{"hidden_size": 256, "d_expert": 320, "router_bias": true, "scale_expert_input": true, "init_std_router": 0.00706, "lr_router": 0.000305, "norm": "rmsnorm", "norm_eps": 1e-06, "optimizer": "adamw", "beta2": 0.99, "batch_tokens": [16384, 32768, 65536], "max_seq_len": 256, "train_tokens": 239200000, "max_steps": 6399}
Below are experts of layer 5 (counted from 0) of a mixture-of-experts language model. Rows are named router (the router's row for the expert), up (a neuron's input weights, with its number), down (a neuron's output weights, with its number) and show model dimensions 0-255. Each number is 128 + 24 x the weight over its row's rms, rounded and kept within 0 to 255.
After each expert's rows: a language model's description of what the expert responds to; "mostly gets" lists some tokens that are sent to it at least half of the time. This comes from a sample of Wikipedia text that the model never trained on.

# expert 4
router [107 110 121 123  97 123 151 154 155 157 122 125 123 111 104 141 177 168 137 103 137 175 103 130 126  92 140 175 107  96 152 155  97 143  86 100 115 156 149  98 135 177 141 102 145 119 149 124 136  96 144 130 106 115 107 161 155 117 138 176 140 118 103 125 114 119 128 140 126 142 122  96 144 140 132 153 129 140 106 161 138  92 134 111 165  98 121 131 133 150 143 113  88 106 142 118 145 107 174  69 167 168 157 106 127 142 119 126 118 122 130 140 152 119 111 153 171 160 131 107  93 128 103 111 163 119 118  93 114 124 124 130 102 113 142 108 157 160 163 102 147 104 120 156 108 148 106 125 133 123 106 168 130  95 125 159  97  92  85 142 118 156 160 148 108 142 122 174 161 160 104 121 138 140 109 109 156 153 115 112 143 161  94 106  80  90 108 132 105 143 144 109 132 153 124 118 160 130 118 159 141 161 149 137  92 123 159 146 161  92 106 115 133 123 183 105 172  96 134 173 150 104 154 125 133 113 158  73  76 150  74 136 142 142 141 131 134 130 180 113 150 151 111 118 109 161 110 154 119 134 157 153 124 121 102 106]
up1 [167 136  99  82  73 141 141 108  96 152 126 116 129 137 148 135 147 173 122 137 153 119 133  70 168 143 118 130 155 171 142 150 181 156 132 146 105 132 121 154 145 152 100  95 112 134 151 145 158 137 157 105 144 119 147 111 138 117 110 146 138  84  85 109 162 143 131 134 128 107 119 127 121 148 101 140 127 172 164 140 158 148 123 137 130 146 105 134 150  90 118 133 125 126 122 122 125 149 122 120 152 127 116  92 111 130 129 141 112 157 162 134 149 111 111 103 123 134 115  85 130 140  72 153 133 117 118 135 135  94 156 106 105 132 105  73 127 109 117 148 171 139 100 149 147 152 114  86 100 104 136 115 160 106 172 159 133 164 113 156 107 141 130  93 100  96 133 106 150 105  85  75 106 128 122 115 116 182 151 113 165 145 130 100 130 127 152 129 108 120 159 147 180 120 135 119 186 127 122 125 140 131 144  85 189 167 135 161 108 113 134 147 130 120 121 122 113 106 191 140  98 129 123 133 125 133 113 132 115 171  75  95 115 164 140 129  98 142 123  79 165 169 108 115 124 163 157 120 120 139 153 141 135 147 166 130]
down1 [125  92 119 171 142 147  90 144 143 115 108 141 160 163 153  92 114 127 149 123 121 150  99 130 104 147 131 200 131 128 167 126 129 121 173 143 128 121 149 120 139 143 147 175 127 102 115 105 141 165 109 148 146 164 151 149 134 153 122 128 184 136 113 163 153 125 116 119 114  90 135 170  91  97 137 111 102 105 149 103  79 127 133 127 103 147 134 110 115  92 112 121 142 144 132 162 121 124  79 107  92  79 129 127 128 134  88 134 115 158  86 138 102 137 101 149  91 114  84 148 153 123 137  88 170  89  95 178 164 148 125 141 120 153 128 140  88 141  97 127 138 135 127 113 133 155 161 118 130 129  97  66 121 121 132  76  91 159 121 113 143 101 101 134 158 152 119  90 146 105 142 119 125 122 169 108  99 134 111 112 152  88 137 142 129 141 125 106 142 143 133 146 106 118 151 141 129 119 124 120 134  94 147 153 119 133 103  77 117 120 142 130 103 136  96 123 115 117 108  89 101 154 108 164 152  99 160 154  81  94 154  92 152 110 110 156 150 128 100 125 131 136 166 156 145  81 146 111 147 151 115 133 156 149 137  83]
It responds to: Table cells, Arabic hyphens. Table pipes and cells in sports or data tables, the hyphen in Abd al-Rahman, and nationality words like English, Spanish.
mostly gets: "Car", "family ", "Br", "aw", "Ward", "continued "

# expert 1
router [131 128 130 140 127 130 151 153 137 143 142 114  96 123 127 172 149 149 122 104 149 171 108 142 140  85 135 158 106  90 112 151  83 157  89 118 109 142 157 127 154 181 116 110 148 121 126 104 135 131 113 170  87 101 100 152 144 102 118 158 150 111 112 142 135 140 132 134 144 148 145 104 167 170 150 116 124 136 139 169 131 133 118 110 159 102 126 149 145 165 122 121  85 129 158 120 131 108 177  98 163 160 117 155 126 133 124 117 127 128 127 118 146 103 117 150 168 154 149 117 100 139  83 125 177  89 132 105  91 155 107 154  79  99 145 150 158 144 169  86 153 110 143 146 107 174 113 124 137 110  91 169 160 119 119 141  87  95 102 121 118 159 117 119 130 157 134 169 157 167 119 133 151 114 131 102 158 144 117 128 138 121 127 119  87  95 110 161  92 122 135  81 149 151 118 105 155 126  95 131 139 171 145 156  86 127 169 162 154  96  95  90 149 106 154 147 153 115 157 148 151 120 140 155 149  99 135  84 114 135  93 160 152 144 137 133 133 120 181 124 144 150  89 112 136 152  88 135 134 132 146 115 114 129 125  87]
up3 [116 142 135 145 109 146  97 103 140 118 138 115 129  94 159 157  99  99 149 158 127 108 187 129 131 100 119 154 132  97 134 125 122  97 140  88 115 139 159 126 145 152  89 149  94 184 135 154 140 108 127 159 121 105 172 134 140 118 139 155 112 103 133 121 146 114 114 154 130 132 152 164  91 124 121 136 156 156 132 127 147 159 162 157 100 137 148  87 105 115 144 133  86 106 111 162 133  95 127 112 125 143 140 130 124 127 104 122 137 123 178 128 118 145 160 125  98 151 123  94 113 110 117 142 138 135 110 142  80 113 144 126 132 171  95 143 156 149 144 149 116 156  92 105 118 154 100 110  70 117 108 159 129 142  89 145 147 100 188 145 120 130  77 126 122 112 129 118  85 141 154 117 128 116 161 124 140 157 172 118 117 147 137 161 153 130  83 142 104 154 132 134 118 163 122 114  95  90 127 164  64 129 111 140 138  83 111 108 118 102 126 160  51 180 130 127 161 105 144 135 146 135 157 124 119 127 163 141 128  90 140 169 156 166  86 138 163 136 129 121  81 132 120 137 147 142 100 105 120 138 180  88 127 124 122 112]
down3 [139  82 136  92  99 128 142 114 130 100 135 157 132 113 180 158 126 131 124 141 118  98  56 146 140 130 160 185 126 100 121 126 142  78 130 121 123 131 151 114 105 148 110 138 145 133 153 128 101 148 119 127 135 108 106 147 154 121 158 115  72  80 143 104 128 119 107 120  90 176 111 132 114 110 118  85 104 109 128  97 112 115 157 105 117 164 131 131 125 115 124 123 134 114 100 115 141 125  93 156 146 137 114  99 154 140 144 115 112  94 138 148 182 130 115  96 103 104 126 139 137 132 113 128 126 118 127 152 151 121 127 158 162 113 149 128 135 139 162  94 147 115 122 125 165 106 103  79 133 149 106  83 149 116 122  94 130 179 115 157 122 127  88 151 135 110 129 117 138 120 101  99 140 119 133 142 187 103 117 136 190 121 131 124 173 140 139 105 129 138 150 109 170 127 137 160 113 135 113 126 140 126 135  96 126  77 149 134 151 143 163 106 144 106 200  83 136 130  85  86 156 197 124 112 154 148 152 150 120 160 158 105 137 112 162 112  49 139 101 133 124 158 123 127  99 125 154 123 133 109 143 125 126 141 136  92]
It responds to: Sentence-ending periods. Periods ending sentences or following abbreviations and initials, such as Geo., No., Dr., J., usually followed by a capitalised word.
mostly gets: ". ", "). ", "States ", "US ", "\". ", ".\" "

# expert 7
router [ 94 130 143 152 111  89 161 170 142 111 116  97 128 148 110 125 161 157 126 108 133 166 104 135 116 109 141 170 130  89 151 161 101 113 115  62 118 137 150  90 136 175 161  96 134 155 136 132 148  98 125 121  83 120 120 153 172 124 125 163 128 126 112  90  92 115 143 126 114 159 102 101 153 154 121 144 133 144 116 164 136 114 162 123 166  81 125 101 115 141 173 129 100  83 157 121 129 122 168  77 157 170 138 109 143 149 113 127 119 107 112 150 126 119  87 147 172 141 102 106 117 135 123 131 114 111 138  93 136 113 136 117 118  90 128 121 164 148 150 118 145 105 108 151 128 118 107 133 125 112 118 179 123  91 102 133 110  99 110 159 119 163 166 130 102 157 127 170 129 145 107 126 127 130 108 137 155 157 109 127 153 158 117 137  99 109 133 137 114 168 152 118 165 139 115 111 156 127 107 148 143 163 155 120  70 131 147 128 152  96 109 106 131 118 179 129 149 105 128 178 132 106 144 124 139 123 135  82  81 133  90 116 137 134 164 139 112  88 173  99 136 167 122 120 135 142 103 191 113 140 137 174 136 146 109 135]
up1 [138 114 127 172 137 129 173 182 124 158 126 146  93  71 137 161 110 105 124 143 112 138 153  87 114 135 135 109 158 113 110 123 136 125 136 119 149 115 117 147 173  83 120 116 149 106 128 126  99 129 164  73 131 113 107 113 104 103 192 109 116 125 115  85 122 155 147 111 112 121 139 134 108 141 112 133  87 152  98 131 132 124 144 113  77 174 133  96 115 129 160 123 130 151 109 137 130  84 117 134 132  58 134 112 163  89 124 140 139 173 152  96 109 147 149 163 116 158 117  87 132 126 129  99 106 154 144 122 168 125  66  81 144 149 123 128 107 162 137 140  94 161 168 108 134 112 102 174  61 124 144 116 146 116 131 142 132 128 112 140 124 117 135 163 132 120 132 116 138 100 130  96 152 174 216 130  93  92 149 141  89 138 112 151 133 122 135 133 130 123 133 104  95 118  89 169 114 119 113 168 123 126 125 137 127  98 124 136 109 154 124 155 147 133 116 156 139 105 133 118 149 138  86 122 127 100 122 131 148 114 108 147 151 119 148 146 143 140 121 136 166 100 167 146 142 150 134 113 103  85 132 133 140 148 139 165]
down1 [ 94 100 138 133 108 109 148 149 128 125 109 133 155 106 117 100 142  98  75 146 129 178 165 136 120 100 137 157 152 115 130 119  67 161 120 113 114 147 111 134 176 109  90 168 161 126 117 128 142 106 162 112 174 139 143 138 103  91 140 118  88 122 133 139 113 119 189 125 100 109 141 149 117 141 121 119 144 146 127 129 135 143 127 136 121 156 130 138 115  77 107 178 126 155  84 152 126 110  96 214 116 117 127 147 153 111 136 142 124 160 134  93 154 143 118 123 123 140 123 159 130 108 148 107 114 135  97 118 138 123 102 132 119 137 169 102  86 117 123 165 137 138 144 115 117 107  72 119 136 126 134  97 117 139 150 153  78 156 135 119 115 135 141 139 135 117 102 117 128  94 135 111 100 114 140 132  78  76 134 116 126 134 132 122 169 134 158 131 111 135 119 156 157 122 141 132 149  87 148 154 128 156 123 109 102 146 137 162  77 162  96 137 141 140  74 174 144 163 170  98 149 128 117 131 121 163 190 126 198 103 144 117 111 122 138 109 117 118 113 124 145 131 150 101 124 127 159 130 179 167 128 130 119 146 174 141]
It responds to: Fixed phrase words. Function words in set phrases, such as known as, such as, due to, same, out of, along, among, in.
mostly gets: "it", "such ", "same ", "ti", "Man", "ot"

# expert 2
router [ 96 116 113 131  99 136 145 140 157 159 115 123 124 108 117 147 140 166 114 117 141 174  92 120 130  99 158 185  87 103 163 148 114 158  91 131 113 156 145 105 118 173 163 127 147 117 152 129 138  96 131 116 130 111 114 173 124 100 163 184 124 111 111 119 111  86  97 152 126 144 127 102 138 133 144 169 129 106 104 157 134  91 126 123 148 114 122 143 115 155 151 116 110  96 141 126 154 101 148  87 169 177 158 109 139 144 135 127  97 138 113 155 159 111 115 143 177 136 110  89  86 109  95 118 146 129 111  92 105 126 121 135 107  93 134 132 167 136 168 133 148 110  90 163 110 146 104 131 132 138 109 169 140 107 140 195  99 100  84 130 138 160 160 148 112 118 109 170 146 162 107 138 153 138 119 128 142 145 141 108 122 148 117 127  66 108 122 119 101 128 159 115 134 154 153 118 137 140 129 138 132 145 146 142  98 128 149 132 148  85 106 137 123 137 176 146 185  88 135 146 136 113 152 116 121 104 162  80  83 136  83 117 158 130 132 130 114 117 178  80 141 133 128 111 108 154 141 159 129 116 163 156 141 117 107 111]
up2 [117 113 120 142 173 154 132 130 149 175  93 182 122 147 144 132 131 146 171 148 129 102 127 116 111 129 102 147 147 122 129 125  86 109 122 144 110 127  94 143 134 109  95 144 112 134 139 128 104 121 152 138 109 123 114 133 126 137 177 128 125 169 127 110 147  80  94 119 102 133 115 150 140 156 130 118 129  95 121 106 153 108  87 183  96 127 147 141 121 114 136 109 102 148  69 107 153 125 139 137 130 151 103 125 122 105 118 147 161 174 122  96 108 144 158 175 114 105 183 108  99 153 123 173 110  97  92 138 127 173 127  84 112  87  87 110 132  91 121  95 113 128 138 147 125 147 140 108 122 136 186 119 145 107  99 148 116 155 128 137 128 136 143 146 165 152 183 152 120  87 131 129 100  88  87 107  69 169 164 112 121 153 112 163 146  93 144 112 132 120 140 118 110 134 136  91 117 144 100  98 139 129  95 174 118 193 126 148 123 117 165 118 130  99 123 131 134 103 140 152 124 131  92 166 110 167 113 137 150 106 120  85 103 151 123  88 145 144 121 154 139 145 120  86 148 125 115  87 123 160 118 135 158 133 111 126]
down2 [126 143 111 132 182 113 125 130 146  64 138 101 115 116 117 147 134 121 108 109  78 139 167 101 138 116 151 133 114 121 110 152 141 133 193 126 140 123 139 117 145 143 125 136 186 111 120  97 161 134 114 109 111 157 104 113 162 165  84 129 136 103 121 175 155 124 134 100 135 136 134 178 116 114 121  87 150 144 114 128 119 136 138  95 174 158 135 119 123 108 104  91 121 148 123 110 120 129 137 201 101 147 130 135 118 116 127 133 112 136 116 166 110 105 122 137 169 119 143 123 149  86 103 137 141 136 169 139 132 141 134 112 119 115 135 158  96 144  86 132 108 138 121 129 156  85  97 118 190 112 122  87  59 150 104  66 154 137  87 106 151 134 166 109 138 122 128  89 125 144 135 107 134 110 162 104 164 100 103 133 164 109 176 127 157 160 151 126 131 111  80 151 129 159 150 109 157 128 104 166 123 118 113 133 141 147 107 150  91 132 111 144  90 107 109 120  94 138 120 127 116 133 167 152 109 136 134 129 194 121 118 137  85 143 162 117 127 137 126 136 123 123 110 114 124 111 107  79 115  90 107 156 152 129  96 135]
It responds to: "as" and cast lists. The word as, especially actor-as-role in cast lists, plus table cell breaks, line breaks and verbs like became, been, be.
mostly gets: "as ", "193", "been ", "192", "years ", "became "

# expert 0
router [136 119 125 117 104 134 142 147 165 172 124 135 130 118  88 135 177 168 132 107 120 157 110 147 126 103 120 168  96 101 143 170  80 155  99  91 127 149 172 112 132 171 114 104 140 127 149 148  95  92 139 131 100 109  97 162 141  94 135 166 142 129 108 115 102 110 144 118 110 132 121 114 144 146 115 135 131 117  93 161 130  86 140 112 166  97 136 112 148 159 150 125 101 104 129 103 134 100 164  73 166 161 156  91 126 142 104 114 120 114 139 140 130 115 108 161 155 179 117 125  98 110 112 106 147 128 127 105 122 137  96 124  98 114 129 103 157 152 156 108 154  98 130 147 141 156 126 144 114 119 112 162 119 106 118 143  84 101  78 153 116 157 144 155  95 129 125 182 147 154  97 133 140 147 123 126 151 158 114 131 118 158  94 126  64 105 105 127 115 146 147 117 120 157 116 119 152 118 112 159 138 159 143 145  83 133 160 141 148  94  98 105 143 131 174  99 164  93 122 169 166  87 157 147 126 119 158  79  83 141  85 137 148 131 145 136 129 152 170 123 153 151 140 129 108 162 130 138 123 124 168 149 106 134 107 116]
up3 [130 122 146 157 132 107 157 116 119 139  95 150 130 177 120 107 151 161 104 163 100 124 166 122 112 136  77 100 134 124 148 123 115 147 135 119 165 123 120 158 130 128 117 112 147 121 145 145 116 129 180 139 122 113 147 109  91 118 123 146 151 139 150 140  68 109 113  90 115 101 137 120 156 106 114 103 131 145 108 117 149 131  93 144 135  97 149 117 184 129 112  96 136 141 108 114  85  92 129 132 171 141 110  80 139 131 148 130 147 157 155 122  94 159 133 107 130 136 148 162 136 123 149 121 145 151 150 141 163 149 122 167  82 154 146 197 120 135 129 110 125 132 187 134 184  91 145 130 104 115 145 124 111 134 166 113  89 136 135 104  95  97  71 121 144 149 107 117 122 137 112 145 186 126 163  98 102 163 122 142 107 115 129 138 138 133 147 118 130 150  98 104  73  85 120 149 179 103 141 135  93  88 130  91 119 120 114 127 108 118 115  86 124 139 121  91 128 175 113 139 156  88 156 136 141 103  93 135 116 122 166 139 163 103 110 133 115  98  82 125 106 126 167 160 125 124  83 126 100 144 109 136 103 135 153 111]
down3 [ 99 116 132 136 142 113 121  97  90 132 114 144 106  98 168 120 142 151 105 137 127 156 160 130 157 144 129 104  78 121 105 146 142 132 132 127 154 101  99 131 118 114 134 119 114 165 126 120 145 119 125 116 141 144 131  86 115 140 114 113 119 126 110 179 138 139  93 120 120 139 137 121 162 128 143 115 158 104 137 113 143 132  79 133 113 102 102 102 133 117  31 144 163 135 157 122 135 124 110 164 137 128  70 170 126 132 134 113 136 132 160 120 119 124 128  92 132 106 140 130 176 102 124 142 118 137 130 166 140 114  95 158 116  97 111 133  97 122  83 174 111 139 108 100  88  85 144  65 124 147 113  41 148 124 130  85 155 125 124 150 131 117 125 113 136 150 122  65 143 133 114 103 120  84 132 115 100  63 132 142 100  73 160 102 149 144 135 141 152  96 128 114 127 133 148 127 127 123 131 113  52 156 155 129 108 108  82 106 135 167 121 125 121 129  58 123 153 126 136 137 118 149 117 137 142 122 125 147 132 156 147 123 128 126 103 171 154 109  92 121 102 122 116  90 141 127 128 151 166 110 122 114 117 103 142 117]
It responds to: Word-final suffixes, apostrophes. Word-ending pieces completing a longer word, such as -ous, -ed, -ic, -ing, -onic, plus apostrophes and commas inside names.
mostly gets: "ous ", "'", "’", "ed", "right ", "น"

# expert 9
router [106 112 118 126 101 127 151 162 151 155 139 131 127 109 105 149 172 171 137 100 139 172 106 109 119  94 136 171 102  93 148 156  93 145  87  90 115 154 148 101 143 175 141 105 150 123 147 130 126  95 133 131 104 118 107 166 147 113 133 168 137 120 107 129 110 124 131 137 123 151 119  98 149 141 130 147 137 127 115 162 134  86 142 109 167 108 119 131 122 154 146 118  87 101 147 130 138 104 176  71 166 172 159 113 133 138 126 124 112 126 129 145 149 119 111 153 175 162 137 105  91 126 107 114 162 115 124  92 115 117 122 138 103 113 141 111 158 163 164 104 138 101 120 155 113 146 108 137 132 119 111 167 133  97 124 156  95  94  84 148 115 158 153 149 105 140 114 174 156 158 104 123 141 143 109 112 153 154 110 121 140 160  99 109  79  89  99 136 111 149 142 114 134 150 125 108 162 127 119 153 148 163 146 143  89 117 157 142 162  93 101 115 133 125 184 104 166  97 134 174 154 101 144 131 135 117 159  73  74 151  78 144 147 140 145 123 129 133 180 120 150 152 116 121 112 164 114 156 115 121 155 157 114 122 105 121]
up12 [129 131 147 123 170 104 148 116 114  95 114 140 135 111  87 140 138 146  94 100 150 138 123 143 101 139 154  84  67 156 126 126 130 160 142 101 139 129 101 137 119 112 125  72 142 143 105 179 136  91  60 138 161 142 154 132 143 105 123 114  88 139 121 149 163  87 109 136 149  93 109  96 140 120  99 210 130 152 125 127 177 130 144 144 100 120 112 164 131 144 129  94 119 129 128 127  80 120  88 100 106  96 113 152 139 173 123 119 143 127 127 148 125 140 147 129 140 105 132 112 136 125 102 120 140 150 178 169 201 137 150 143 125 139 153 133 122 168 130 150 119 140 141 114 133  98 111 121 124 127 127 131 125 119  85 114 119 119 123 120  92 153 143 111 134 111 187 121 140  99 143 113 132 150 112 115 110 103 110 114  97 123 108 113 124  81  83  86 116 163 151 139 133 109  88 109  81 158  86 142 143 105 127 168 113 133 121 125  90 176 163 136 134 134 126 135 118 118 130 141 124 192 146  70 142 132 122 141 111 150 112 149 151 133 159 137 116 124 155 142 117 150 142 122 141 174 149 137  89 126 143 134 165  90 129 132]
down12 [162  99 143 106 142 157 146 154 160 127 136  91 140 151 124 140 108 142 170 104 183 124 109 141 112 172  83 110 143 101 133 117 153 146 115  81  92 148 124 121 125 132 141 112 158 124 161 155 134 126 105 100 153 201 111 133 178 127 117 115 115 163 130 141 130 131 122 106 159 117  89 127 149 143 116 141 149 144 154 157 153 136 179 119 157 103 129 150 123 128  92 156  91 167 160 167 149 110 121 117 181 133 131 117 162 117 118 156  96 136  86 117 113 123 170 129 103 105 172 169 142  96 135 168 122 156 167 135 118 109  68 156 121 110 167 118 138  94 122 132 129 165 154 138 140 128 101 108 107 140  91 153 135 123 115 166  91 148 112 145 114 104 111 155 108  96 129 106 134 115 116 172  75 102 128 117 140 143 116 139 130 156 152 162 124 107 116 121  99 159 133 121 122 151 153 140 112 138 119  91 116 116 151 116 114 126 105 125 116 105 149  94 141 106  74 203 140 145 135 116 159  69 154 141 120 106 133 108 154  94 140 129 137 172  97 110 151 143 145 134 141 144 106 134 127 119 127 103 136 113 109 127 149 159 120 126]
It responds to: Country words, sentence openers. Country and group words like US, Canada, English, women, plus However and Nearly opening sentences, and parentheses in tables.
mostly gets: "US", "Canada", "English", "States", "women", "Jan"

# expert 6
router [ 98 100 106 114 129 143 139 145 153 118 149 142 125 119 114 140 151 159 153 113 129 169  67 101 113 102 150 167  84  95 143 126  97 160  72 122 130 140 144 111 113 174 142 102 145 142 151 138 140 122 119 142 113 109 112 149 133 108 139 138 121 104 108 139 110 118 117 132 130 138 117  97 146 156 145 146 128 132 111 149 134  89 134 121 157 110 142 127 109 132 126  95  75 101 132 106 148 115 172  94 160 175 178 122 132 145 131 130 138 125 152 144 161 140 104 122 181 156 139 110  93 119 107 111 170 106 112  85 111 113 140 112 111 133 152 118 167 158 153 106 112  96 114 157 101 136 111 124 138 126 103 152 119  93  97 156 102 105  93 110 124 139 151 162 118 135 114 148 162 150 124 105 114 140 108 106 144 166 113 118 159 153 103 104 107 120 119 146 115 150 150 115 141 160 113 100 156 122 126 156 189 143 155 142 103  93 170 137 169  96  95 141 129 115 174 106 151  99 166 167 121 128 140 140 157 138 139  55  78 146  85 144 165 141 113 139 105 141 178 123 148 148 109  93 104 146 100 151 127 147 155 161 126  91 102 109]
up3 [160 173 149 118  90 113 154 139 135 161 200 102 123 133  54 105 155 103  98  99 169 112 182 124  99 191 114 133 137 151 116 145 156 120 104 136 100 161 149 131 123 137 125 149 113  94  95 115 115 137 129 128 143 119 173 147 145 156  99 127 137 103 119 121 132  76 129 117 152 133 134  95 114 123 157 115 142 130 132 136 141 141 153 111 136 130 137 119  80 118 142 142 120 127 106 123 142 118 121 118 114 120  91 161  83 103 107 113 131 168 132 119 123 150 144 123 108 167 106 129 155 167 146  92 155 102 134 106 146  79 109 135 121 129  99 110  65 107 126 112 117  84 113 138 137 115 122 132 160 134 170 120 163 169 144  94  80 114 127 150 173 122 143 144  85 143 118 111 125 184 121 124 149 154  96 129 149  98 134 107  99 161 105 100 121 105 102 140 154 130  82 103 137 154 163  95 165  76 170 121 139 105 118 114 161 148 128 120 110 138 139 110 148 134 124 132 130 149  97 155 126  81 151 126 137 179 104 147 101 112 127 112 152 139 123 111 163 158 123 123 137 152 134 148 126 129 128 182 119 162 115 130 118 126 140 133]
down3 [ 90 111 144 125 136 141 112 152 138 127 145  99 115 133 127 146  74 155 130 147 133 112 128 106 166 159 169 157 161 174 109 138 100 142 114 141 171 103 166 143 116 128 121 151 125 107 178 114 128 111 149 145 139 126 149 133 123 112  81 125 121 134 161  83 114 122 113  77 185 145 111 143 120 168 112  88 101 128 152 118 147 104 111 145 107 117 156 117  88 123 181 127 132 128  90 117 157 135 131  76 158 133  99 162 164 127  90 111 103 142 134 114 153 122 116 113 133 137 126 170 123 154 133 147 127  98 124 121 172 181 131 129 138 197 125 139 112 100 118 157  82  95 131 126 113  97 144 152 157 134 123  95 154 100 158 116  93 142  91  77 130  90  98 145 138 119 115 126 157 141 129 126 141 129  99 138 139 154  77  92 130 120 124  94 156 131 128  91  90 136 172 143 145 180 140 128 166 119 158 136 187  88 136 158 170 129  87 117 108 135 130 140 164 144  77 156  82 113 125 120 120 119 134 119 110 104 120 137 117 122 131  90 117 116 118 113 100  95 130 149 126 121 129 132 119 111 116 139 152  99 131 151 136 152 116 113]
It responds to: Personal first names. Given names and name beginnings, such as John, William, David, Jean, Mc, often in lists, tables or match results.
mostly gets: "John ", "William ", "San ", "James ", "George ", "David "

# expert 11
router [117 122 119 148 122 136 153 169 128 128 140 161 130 121 130 144 157 125 125  93 153 178 115 133 133 105 127 173 119 119 162 163  96 139 122 122 127 180 143 113 148 158 136 113 149  96 142 163 129  78 136  97 119 116 118 171 152 122 130 150 125 128 120  94 126 115 135 157 118 157 142 115 137 125 135 164 126 147 135 128 122 111 171 122 143 106 101 126 118 138 231  94  95 113 167 104 144 114 155  58 137 157 146  91 141 139  99 106 132 116 136 145 132  99 125 149 151 138 121 118  90 105  99 107 118 140 127  76 129 111 134 124 133  92 129 107 133 144 143 121 130 107 147 153 118 158 101 145 140 109 146 176 135 103 136 139 113 123  84 127 111 158 148 172 107 155 110 169 156 131  94 119 150 129 112 106 149 151 126 115 142 180 138 114  67  89 103 158  93 148 144 131 139 147 112 126 118 118 124 146 139 141 134 108  94 138 162 126 161  96  89 125 130 137 178 118 145 105 129 193 134 107 127  89 121 130 168  84  58 138  87 129 123 138 159 114 145 142 161 124 150 152 130 129 117 160 103 145 146 113 124 167 164 122 104 133]
up1 [119 124 150 142 139 154 151 124 109  70 140 151 148 117 119  97 139 129 150  95 145 121 158 126 118 114 145 127 157 154 143 129 112 147 166 151 172 147 125 141 130 128 130 119 198 140 168 168 110 115 141 119 129 127 160 150 125 139  84  87 146 146  97  95 143  96 115 127 102 126 151 131 104  99  92 169 111 157 151 127 140 166 148 162 122 151 130 155 167 144 169 130 127 143 157 106 155 162 115 105 101  92 125 117 136 168 130 142 128 157 141 130  85 142 112 153 148 125  93 135 125 116  99 136 104 158 148 110 162 125 136 126 143 118 186 148 101  95 103 112 115 136 138 106 123 120 108  97 132  86 145 116 154 124 110 156 106 154 130  58  84 130 129 135 168 206 112 147 142  92 126 145 131 139 113 134 112 139 168 147 142 128 134 122  95 128 169 164 110 106 149 143 108 138 107 149 118  85 131 116  95 136 120 121 143 155 123 119 156 138 132 118 143 110 115 100 147 135 139 145 107 158 111  88 156 125 167 146 153 146 172 123 100 132 155 102 149 147 101 181 168 136 193 174 161 118 111  94 139 130 124 142 134  88 134 115]
down1 [147 132 141  94 131 151 146 131  97 112 165 127 129 106 120  56 126 132 132 116 157  80 185 130 136 115 128 126 121 184 111 114 164 119 166 173 148 111 121 144 129 112 137 130 105 114 176 122 123 152  83 138 144 143 161 134 117 150  77  83 129 156 109 151 121 152 141 130 130 132 150 136 126 119 103 177 125 125 156 109  85 163 120 127  82 131 122 163 107 145 121 128 129 136 149 129 131 142  83 128 121 106 101 151 125 118 120 108 150 175 131 115 113 121 174 110 102 126 145 176 124 107 150 127  97 130 128 158 123 159 102 147 150 110 127 137  82 137  90 154 100 146 143 109 117 112 143  51  97 131 147  68 114 133 128 132 137 142 130 104 131 114 132  91 145 110 117  70 118 115 132 177 136 126 122 133 106 138 137 134 155 132 138 124 116 145 113 134 130  84 125 141 120 118 134 167 109  99 164 127 114 158 131 129 164 142 121  70  94 146 170 105 151 112  40 102 105 152 138 109 133 140 124 119 132 147 133 170  95 130 174 127 106 133 135  98 104  98  90 179 112 125 135 141 146  90 131 100 122 124 112 149 126 116 114 140]
It responds to: Compound hyphens, prefixes. Hyphens in compound modifiers like low-carbon and late-race, word prefixes like non, dis, co, sub, and quantifiers one, each, some.
mostly gets: "Al", "dis", "co", "up", "Th", "Con"